config.toml
n_layer = 12
d_model = 192
n_experts = 128
experts_per_token = 8
d_expert = 32
d_shared_expert = 0
activation = "squared_relu"
moe_layers = [0, 1, 2, 3, 4, 5, 6, 7, 8, 9, 10, 11]
router_score = "sigmoid"
normalize_top_k = true
routed_scale = 1.0
balance_loss = 0.00342
balance_bias = false
router_logit_norm = 1.5
init_std_router = 0.0271
lr_router = 0.000934
n_head = 4
n_kv_head = 4
head_dim = 32
vocab_size = 32768
norm = "layernorm"
norm_place = "pre"
norm_eps = 1e-05
positions = "rope"
rope_base = 1220.0
rope_fraction = 0.5
qk_norm = true
attn_scale = 0.177
tie_embeddings = false
parallel_block = false
extras = ["capped logits"]
init = "trunc"
init_std_qkv = 0.0304
init_std_o = 0.00761
init_std_up = 0.0304
init_std_down = 0.00311
optimizer = "soap_variant"
lr = 0.00673
lr_mult_qkv = 0.4
beta1 = 0.95
beta2 = 0.95
lr_head = 0.0109
warmup_steps = 132
schedule = "wsd"
decay_fraction = 0.814
decay_shape = "linear"
final_lr_fraction = 0.1
batch_tokens = 65536
seq_len = 1024
doc_mask = false
train_tokens = 366000000
steps = 5585
dataset = "wikipedia_en"
Below are experts of layer 2 (counted from 0) of a mixture-of-experts language model. Rows are named up (a neuron's input weights, with its number) and show model dimensions 0-191. Each number is 200 + 20 x the weight over its row's rms, rounded and kept within 0 to 999.
Before each expert's rows: "mostly gets" lists some tokens that are sent to it at least half of the time; "comes after" lists some tokens at least twice as common just before its tokens as in all text. This comes from a sample of Wikipedia text that the model never trained on. Tokens count by the router's weight.

# expert 93
mostly gets: " ", "20", "19"
comes after: " |", " ", "|", ";", ":", " in"
up0,185,181,222,178,238,196,224,225,194,242,206,188,188,211,192,254,201,183,198,207,227,178,201,201,177,180,211,204,203,198,220,172,221,254,217,196,199,190,217,187,202,227,188,196,192,195,201,233,197,167,196,214,176,209,195,219,210,198,190,213,218,190,221,230,205,206,203,221,177,203,199,214,169,203,197,244,197,191,200,186,188,224,231,208,189,185,218,171,198,172,181,174,176,209,193,155,149,182,208,209,177,203,178,165,231,171,215,197,200,187,234,222,180,218,200,179,209,206,209,195,196,191,165,183,178,221,197,191,191,203,210,244,211,209,193,189,195,217,224,202,199,182,157,215,189,191,220,187,234,198,182,155,189,187,216,201,219,214,219,217,235,194,206,193,186,252,215,170,195,182,242,204,219,209,223,202,227,180,188,184,227,178,230,189,174,207,204,186,194,177,172,168

# expert 94
mostly gets: "aj", " POL", " Phylum", " river", " town", " village"
comes after: " the", " |", "|", " The", "The", " his"
up0,178,183,213,208,198,162,226,194,225,172,203,184,192,196,204,193,187,169,207,178,198,192,218,188,187,210,184,186,213,212,244,219,225,224,186,202,188,181,204,209,197,164,221,213,185,206,210,161,202,197,191,223,221,201,188,208,190,250,219,203,202,221,211,136,220,223,201,201,233,220,230,180,190,170,154,153,202,228,203,212,207,186,200,206,226,207,233,226,195,186,191,197,211,215,187,189,198,187,222,232,201,173,215,214,172,232,225,220,200,177,175,210,181,232,195,192,217,199,183,237,198,200,226,221,231,188,221,151,186,186,177,158,183,194,194,213,204,251,182,203,206,180,199,206,202,198,228,180,185,214,204,185,215,199,204,203,197,206,203,184,218,190,210,196,205,218,187,208,200,205,177,200,171,210,200,173,227,202,212,235,207,211,175,181,149,194,210,224,165,200,230,165

# expert 124
mostly gets: " Al", " John", " New", " David", " Michael", " George"
comes after: " |", ",", " the", ":", " of", "-"
up0,227,188,217,171,204,204,209,215,184,194,225,172,238,160,177,174,246,190,193,176,213,198,212,192,190,198,208,182,197,195,181,180,213,229,200,224,203,201,218,173,164,186,181,175,190,199,230,212,188,169,193,194,248,160,149,195,200,198,233,194,211,213,184,173,200,219,200,190,189,175,219,215,204,198,186,187,213,196,194,180,185,245,231,211,175,193,217,236,212,186,203,198,220,184,212,204,181,193,201,180,220,238,205,198,216,193,202,190,184,199,157,220,209,203,212,219,202,217,200,214,243,215,210,188,205,212,231,207,224,217,183,193,203,189,210,200,203,201,217,247,207,211,226,220,167,236,218,195,209,230,194,181,188,210,153,227,227,150,166,205,209,225,204,202,199,211,206,200,210,241,235,203,187,201,211,208,179,206,194,200,264,210,216,184,198,217,186,208,194,183,217,185

# expert 119
mostly gets: "25", "15", "50", "26", "30", "22"
comes after: " ", "20", "19", "–", "18", "."
up0,218,175,219,204,204,211,184,218,229,203,204,216,217,219,167,233,232,178,193,235,214,230,195,171,199,183,215,200,180,215,211,211,225,239,182,178,192,235,218,174,210,208,191,235,173,169,225,240,191,190,169,175,201,197,172,205,182,204,201,219,208,184,226,223,192,199,186,183,195,183,179,209,168,205,201,223,187,236,194,175,187,202,249,196,178,181,203,191,203,198,186,194,194,179,200,205,210,169,199,231,192,185,232,205,241,205,196,191,183,195,170,186,152,187,199,200,250,192,199,233,221,181,207,176,203,203,220,219,216,199,237,221,215,240,205,189,155,164,176,187,172,203,172,229,202,183,220,181,228,207,173,208,179,187,190,191,200,209,206,192,189,197,193,205,214,185,194,207,191,199,199,198,182,201,241,224,217,195,199,189,197,203,142,194,180,182,229,174,174,190,179,205

# expert 72
mostly gets: "%", " when", " while", " where", " before", " However"
comes after: " ", "19", " (", "20", "–", " September"
up0,205,156,223,185,200,206,176,207,212,198,180,232,179,181,203,188,222,189,168,150,218,238,210,167,173,222,218,175,172,236,210,207,199,203,185,249,184,183,209,196,205,200,201,206,167,207,195,209,194,138,198,199,214,163,179,156,177,216,233,193,169,155,186,200,201,221,220,211,192,206,226,191,193,190,177,215,221,194,183,199,244,208,225,193,173,186,175,185,193,187,211,164,218,206,207,212,214,211,183,247,196,196,198,190,220,225,229,214,202,213,177,185,198,199,243,213,208,232,205,185,208,175,211,170,199,186,221,199,219,211,220,170,210,168,196,181,174,235,219,238,210,208,206,204,188,210,205,195,213,213,160,201,184,210,183,195,228,192,174,182,191,171,183,202,204,203,218,210,182,212,187,181,195,213,201,217,184,202,187,180,185,212,225,188,198,203,201,174,208,242,197,175

# expert 29
mostly gets: " the", " The", "The", " a", " their", " its"
comes after: " of", " in", " to", " with", " on", " for"
up0,201,167,225,185,219,171,193,274,167,205,170,219,186,193,225,203,198,202,194,209,186,209,211,172,194,184,167,193,227,185,217,195,195,224,181,230,199,228,213,225,198,207,208,220,203,227,159,199,198,199,161,178,174,184,222,186,214,187,220,209,217,189,188,217,209,210,220,201,197,197,230,188,220,202,183,219,210,201,185,202,198,176,213,206,213,214,198,207,177,201,199,134,198,164,227,209,197,170,178,195,180,208,204,213,175,198,191,183,210,227,175,193,216,155,221,171,204,194,193,217,182,195,193,187,145,202,216,222,184,201,192,239,198,228,178,215,207,205,205,193,201,218,195,191,226,218,213,168,235,194,153,168,181,224,227,167,246,196,211,198,184,165,215,205,212,206,229,214,192,176,231,194,217,200,208,201,211,224,201,226,210,183,193,192,213,216,198,190,194,180,163,220

# expert 16
mostly gets: " National", " First", " World", " International", " Music", " Road"
comes after: " the", "-", " of", " The", ":", "'s"
up0,203,200,226,177,257,174,176,221,154,192,153,183,170,193,185,212,207,165,214,187,222,195,203,227,183,192,212,218,195,220,207,188,195,218,184,224,200,213,202,201,175,193,199,197,183,218,201,216,221,233,220,182,197,205,164,202,204,174,188,217,200,185,166,198,190,207,241,202,184,186,234,185,201,194,184,248,188,212,218,221,218,201,212,205,186,198,218,240,208,170,208,174,207,207,173,228,196,189,208,244,200,216,230,209,214,213,179,216,213,202,162,236,194,199,232,197,227,228,212,207,205,185,205,190,187,198,251,183,215,191,210,180,197,192,211,221,189,208,163,216,209,183,182,174,182,211,207,206,226,182,209,219,162,193,193,228,211,178,166,195,175,204,217,204,190,176,190,198,196,200,218,221,206,217,208,206,222,213,184,221,237,162,204,172,210,188,186,143,179,203,187,161

# expert 70
mostly gets: " |", "|", "″N", "-", " \\"
comes after: " |\n", "\n", ")", "0", ")\n", "1"
up0,246,195,214,160,197,217,224,176,164,195,190,158,180,165,182,202,194,174,165,196,236,216,224,228,199,208,203,199,203,197,197,177,184,178,205,208,186,185,192,199,224,220,212,179,166,183,237,184,178,196,196,199,231,190,151,195,198,230,197,199,203,201,229,211,178,196,168,217,194,171,236,205,221,217,206,211,190,209,189,189,195,218,205,211,206,206,196,251,228,218,161,190,191,234,185,210,185,204,185,249,215,199,218,210,215,201,191,256,222,191,201,232,174,175,226,190,203,192,195,198,201,195,205,202,174,216,234,187,198,207,219,201,177,216,195,218,155,216,179,220,208,184,216,189,229,231,185,175,207,207,199,197,166,212,172,217,250,204,215,208,221,223,202,225,194,215,201,180,185,167,184,185,181,201,190,179,213,227,209,199,205,171,217,194,204,185,198,174,204,222,167,204

# expert 111
mostly gets: "16", "11", "14", "97", "23", "96"
comes after: " ", "19", "20", "–", ".", "18"
up1,179,181,199,181,202,208,210,179,199,189,163,174,199,210,218,205,221,172,200,189,233,208,202,191,206,197,216,226,180,179,196,181,211,220,261,163,212,179,218,189,225,225,182,213,179,180,192,199,200,179,200,220,198,196,180,167,205,168,174,210,194,190,184,203,156,237,170,194,215,167,157,195,242,165,204,245,186,213,181,202,182,214,233,201,164,196,219,204,214,197,204,190,171,223,208,207,217,186,209,238,215,213,234,160,216,192,177,188,206,183,201,210,178,181,201,213,194,185,214,177,201,188,193,207,227,241,231,190,177,203,160,219,184,174,221,176,201,200,229,178,214,151,175,192,187,191,220,200,229,236,174,217,190,203,194,191,207,185,185,178,206,196,159,204,188,224,215,171,182,213,219,211,185,187,195,211,226,192,194,190,184,173,205,184,193,192,173,200,180,210,191,176

# expert 24
mostly gets: " Total", " city", " company", " MPC", " League", " %"
comes after: " |", " ", " and", " (", ";", "-"
up0,225,177,222,216,210,183,189,201,213,183,156,188,210,204,180,208,228,202,207,201,216,205,228,174,204,193,185,203,218,217,187,205,213,192,215,249,209,229,222,209,219,221,228,208,205,206,214,212,209,208,205,176,177,154,196,180,179,204,217,172,218,191,177,219,206,230,189,177,184,192,199,183,231,193,191,254,169,219,191,206,214,238,194,192,208,187,200,201,212,195,209,172,190,164,221,224,220,206,212,213,209,178,193,183,250,209,206,207,210,214,187,203,214,170,187,229,158,201,198,221,194,190,187,218,190,144,206,182,226,189,180,222,183,150,181,211,187,199,222,206,180,178,171,192,202,232,185,177,235,185,229,171,164,196,230,207,227,197,229,187,192,232,205,203,229,183,211,206,171,167,201,207,222,209,223,228,217,179,215,168,221,225,189,170,181,187,214,197,187,217,190,189

# expert 50
mostly gets: " this", " August", " Germany", " −", " February", " them"
comes after: " |", ",", " of", " in", ":", ")"
up0,229,206,206,201,192,186,194,209,209,211,192,213,198,191,204,176,233,202,226,194,195,208,216,206,188,212,198,157,198,231,202,219,188,221,222,194,218,203,176,206,187,160,234,181,184,173,197,211,190,194,189,179,207,188,176,202,202,189,185,198,210,180,170,188,186,227,208,182,162,147,154,200,203,197,165,183,216,173,200,207,184,173,211,171,224,170,192,196,204,195,212,178,218,183,231,243,181,207,183,238,183,167,198,199,186,209,175,210,193,209,192,239,201,203,227,200,219,189,168,166,231,192,187,182,207,219,208,223,220,234,222,190,196,204,239,215,217,192,186,240,201,183,210,209,183,214,213,194,253,194,209,184,216,219,193,206,209,181,222,206,183,171,179,173,214,228,208,228,246,191,188,179,186,161,187,260,205,192,197,166,166,217,190,196,211,213,207,206,193,224,194,222

# expert 108
mostly gets: " —", " Switzerland", " Belgium", " master", " temple", " him"
comes after: " ", " |", " (", "–", "00", " −"
up0,194,186,211,211,215,224,217,177,215,184,231,203,197,221,230,183,203,202,227,181,223,211,198,210,224,217,207,195,190,192,233,188,202,221,160,235,205,174,195,204,200,189,165,180,192,180,189,191,216,207,189,207,169,201,195,220,203,226,228,220,220,206,198,178,190,213,180,202,172,210,200,204,249,178,189,225,226,219,194,207,193,190,186,230,195,173,173,229,198,210,164,206,204,197,177,211,181,251,186,202,172,198,240,184,215,205,178,223,204,222,188,157,172,187,200,159,213,223,204,214,191,173,226,205,213,186,218,166,173,225,215,233,218,193,199,213,178,237,166,188,221,152,217,179,189,208,209,187,174,186,195,182,239,212,172,226,180,145,170,207,221,169,187,205,211,203,181,182,239,223,189,225,207,219,202,214,215,195,182,184,204,191,165,194,195,202,203,203,190,196,206,175

# expert 96
mostly gets: "==", "===", "In", " Total", "====", "="
comes after: "-", " |", ".\n\n", ".", "|", "\n\n"
up0,179,188,205,219,225,167,201,201,212,203,193,203,226,209,198,146,177,206,190,192,208,205,205,170,182,259,188,193,169,205,203,206,210,199,261,227,230,177,188,197,226,171,192,195,187,215,180,200,238,224,222,181,177,201,176,197,180,190,169,221,217,199,202,209,221,202,195,223,202,229,218,208,240,166,189,243,196,173,179,193,183,205,184,206,164,193,197,176,192,175,201,205,260,222,218,224,206,194,199,198,189,200,221,211,171,205,191,198,218,235,197,219,212,198,235,200,204,212,206,204,219,194,209,188,192,191,191,157,201,194,209,183,210,217,208,200,191,223,217,176,185,202,238,169,199,190,224,196,194,197,217,171,168,223,205,191,184,197,177,217,184,213,160,195,183,201,205,214,199,152,197,206,170,203,201,171,227,206,166,183,190,184,215,172,179,159,221,205,172,225,191,216

# expert 90
mostly gets: " Car", " Los", "Personal", " El", " Bar", " Le"
comes after: ":", "-", " of", " to", " and", " by"
up0,220,193,190,159,191,199,204,231,206,194,158,182,224,210,198,217,220,187,199,198,231,225,188,198,209,193,221,196,174,217,245,188,197,211,158,216,194,168,176,224,223,189,211,207,193,176,216,196,231,206,166,222,195,175,159,191,183,191,184,193,184,200,202,179,175,209,225,236,181,210,202,186,206,187,211,225,189,205,195,184,224,211,217,188,192,187,209,237,195,183,203,189,187,198,187,177,201,168,178,211,212,225,186,171,221,180,182,207,223,188,183,244,198,251,237,177,198,206,211,230,154,217,177,159,214,202,210,214,220,226,213,207,215,218,225,188,205,166,190,202,175,188,205,164,142,207,233,193,235,208,179,194,183,174,215,230,184,193,203,200,205,205,196,182,214,204,190,199,180,210,213,199,216,188,184,212,212,165,184,184,219,155,207,211,217,238,189,197,175,232,208,191

# expert 105
mostly gets: " MF", " MPC", " Mike", " King", " FW", " John"
comes after: " |", "-", ":", ",", " of", "|"
up0,206,188,188,200,188,217,238,191,167,173,205,176,206,170,201,216,215,190,211,177,238,224,214,193,195,207,212,187,176,197,211,164,190,244,199,221,218,233,196,221,222,212,188,179,191,205,195,208,233,201,204,184,209,187,185,202,212,215,206,226,217,202,209,187,199,204,167,204,177,213,186,220,165,189,151,197,237,225,213,207,217,194,189,201,199,184,205,234,209,201,190,196,195,179,191,171,199,188,211,229,195,181,191,224,187,207,153,225,229,230,212,246,196,224,187,204,200,202,216,163,194,186,193,198,174,205,247,209,198,213,192,177,206,192,234,180,178,176,259,216,184,205,154,206,197,218,213,202,241,208,218,186,164,193,182,218,194,172,174,139,227,187,198,226,206,232,224,179,189,228,179,199,209,222,194,177,208,205,197,206,205,160,187,202,208,209,198,209,209,223,179,186

# expert 91
mostly gets: "20", "19", "18", " $", "′", " Joe"
comes after: " ", "|", " (", "–", " November", " September"
up0,200,187,215,199,193,195,188,194,195,203,219,184,202,174,211,216,236,168,157,152,211,224,177,183,204,156,205,181,191,252,200,186,189,235,228,220,230,194,163,238,193,202,213,211,165,190,211,219,205,213,173,215,221,197,176,187,209,188,231,200,214,208,191,202,179,207,209,228,183,185,210,239,215,179,178,186,193,211,189,208,212,220,246,195,199,208,208,246,206,191,202,196,191,217,203,197,191,167,188,208,235,179,177,209,195,184,192,234,168,208,186,257,163,180,230,193,179,183,229,214,162,208,199,195,190,224,210,177,205,232,191,184,187,197,206,194,188,202,221,228,211,211,222,212,213,198,217,181,203,225,183,197,195,212,180,211,234,196,164,211,217,211,179,209,241,210,208,209,166,181,198,205,199,172,214,213,215,220,207,192,228,175,220,183,183,214,176,206,200,190,220,153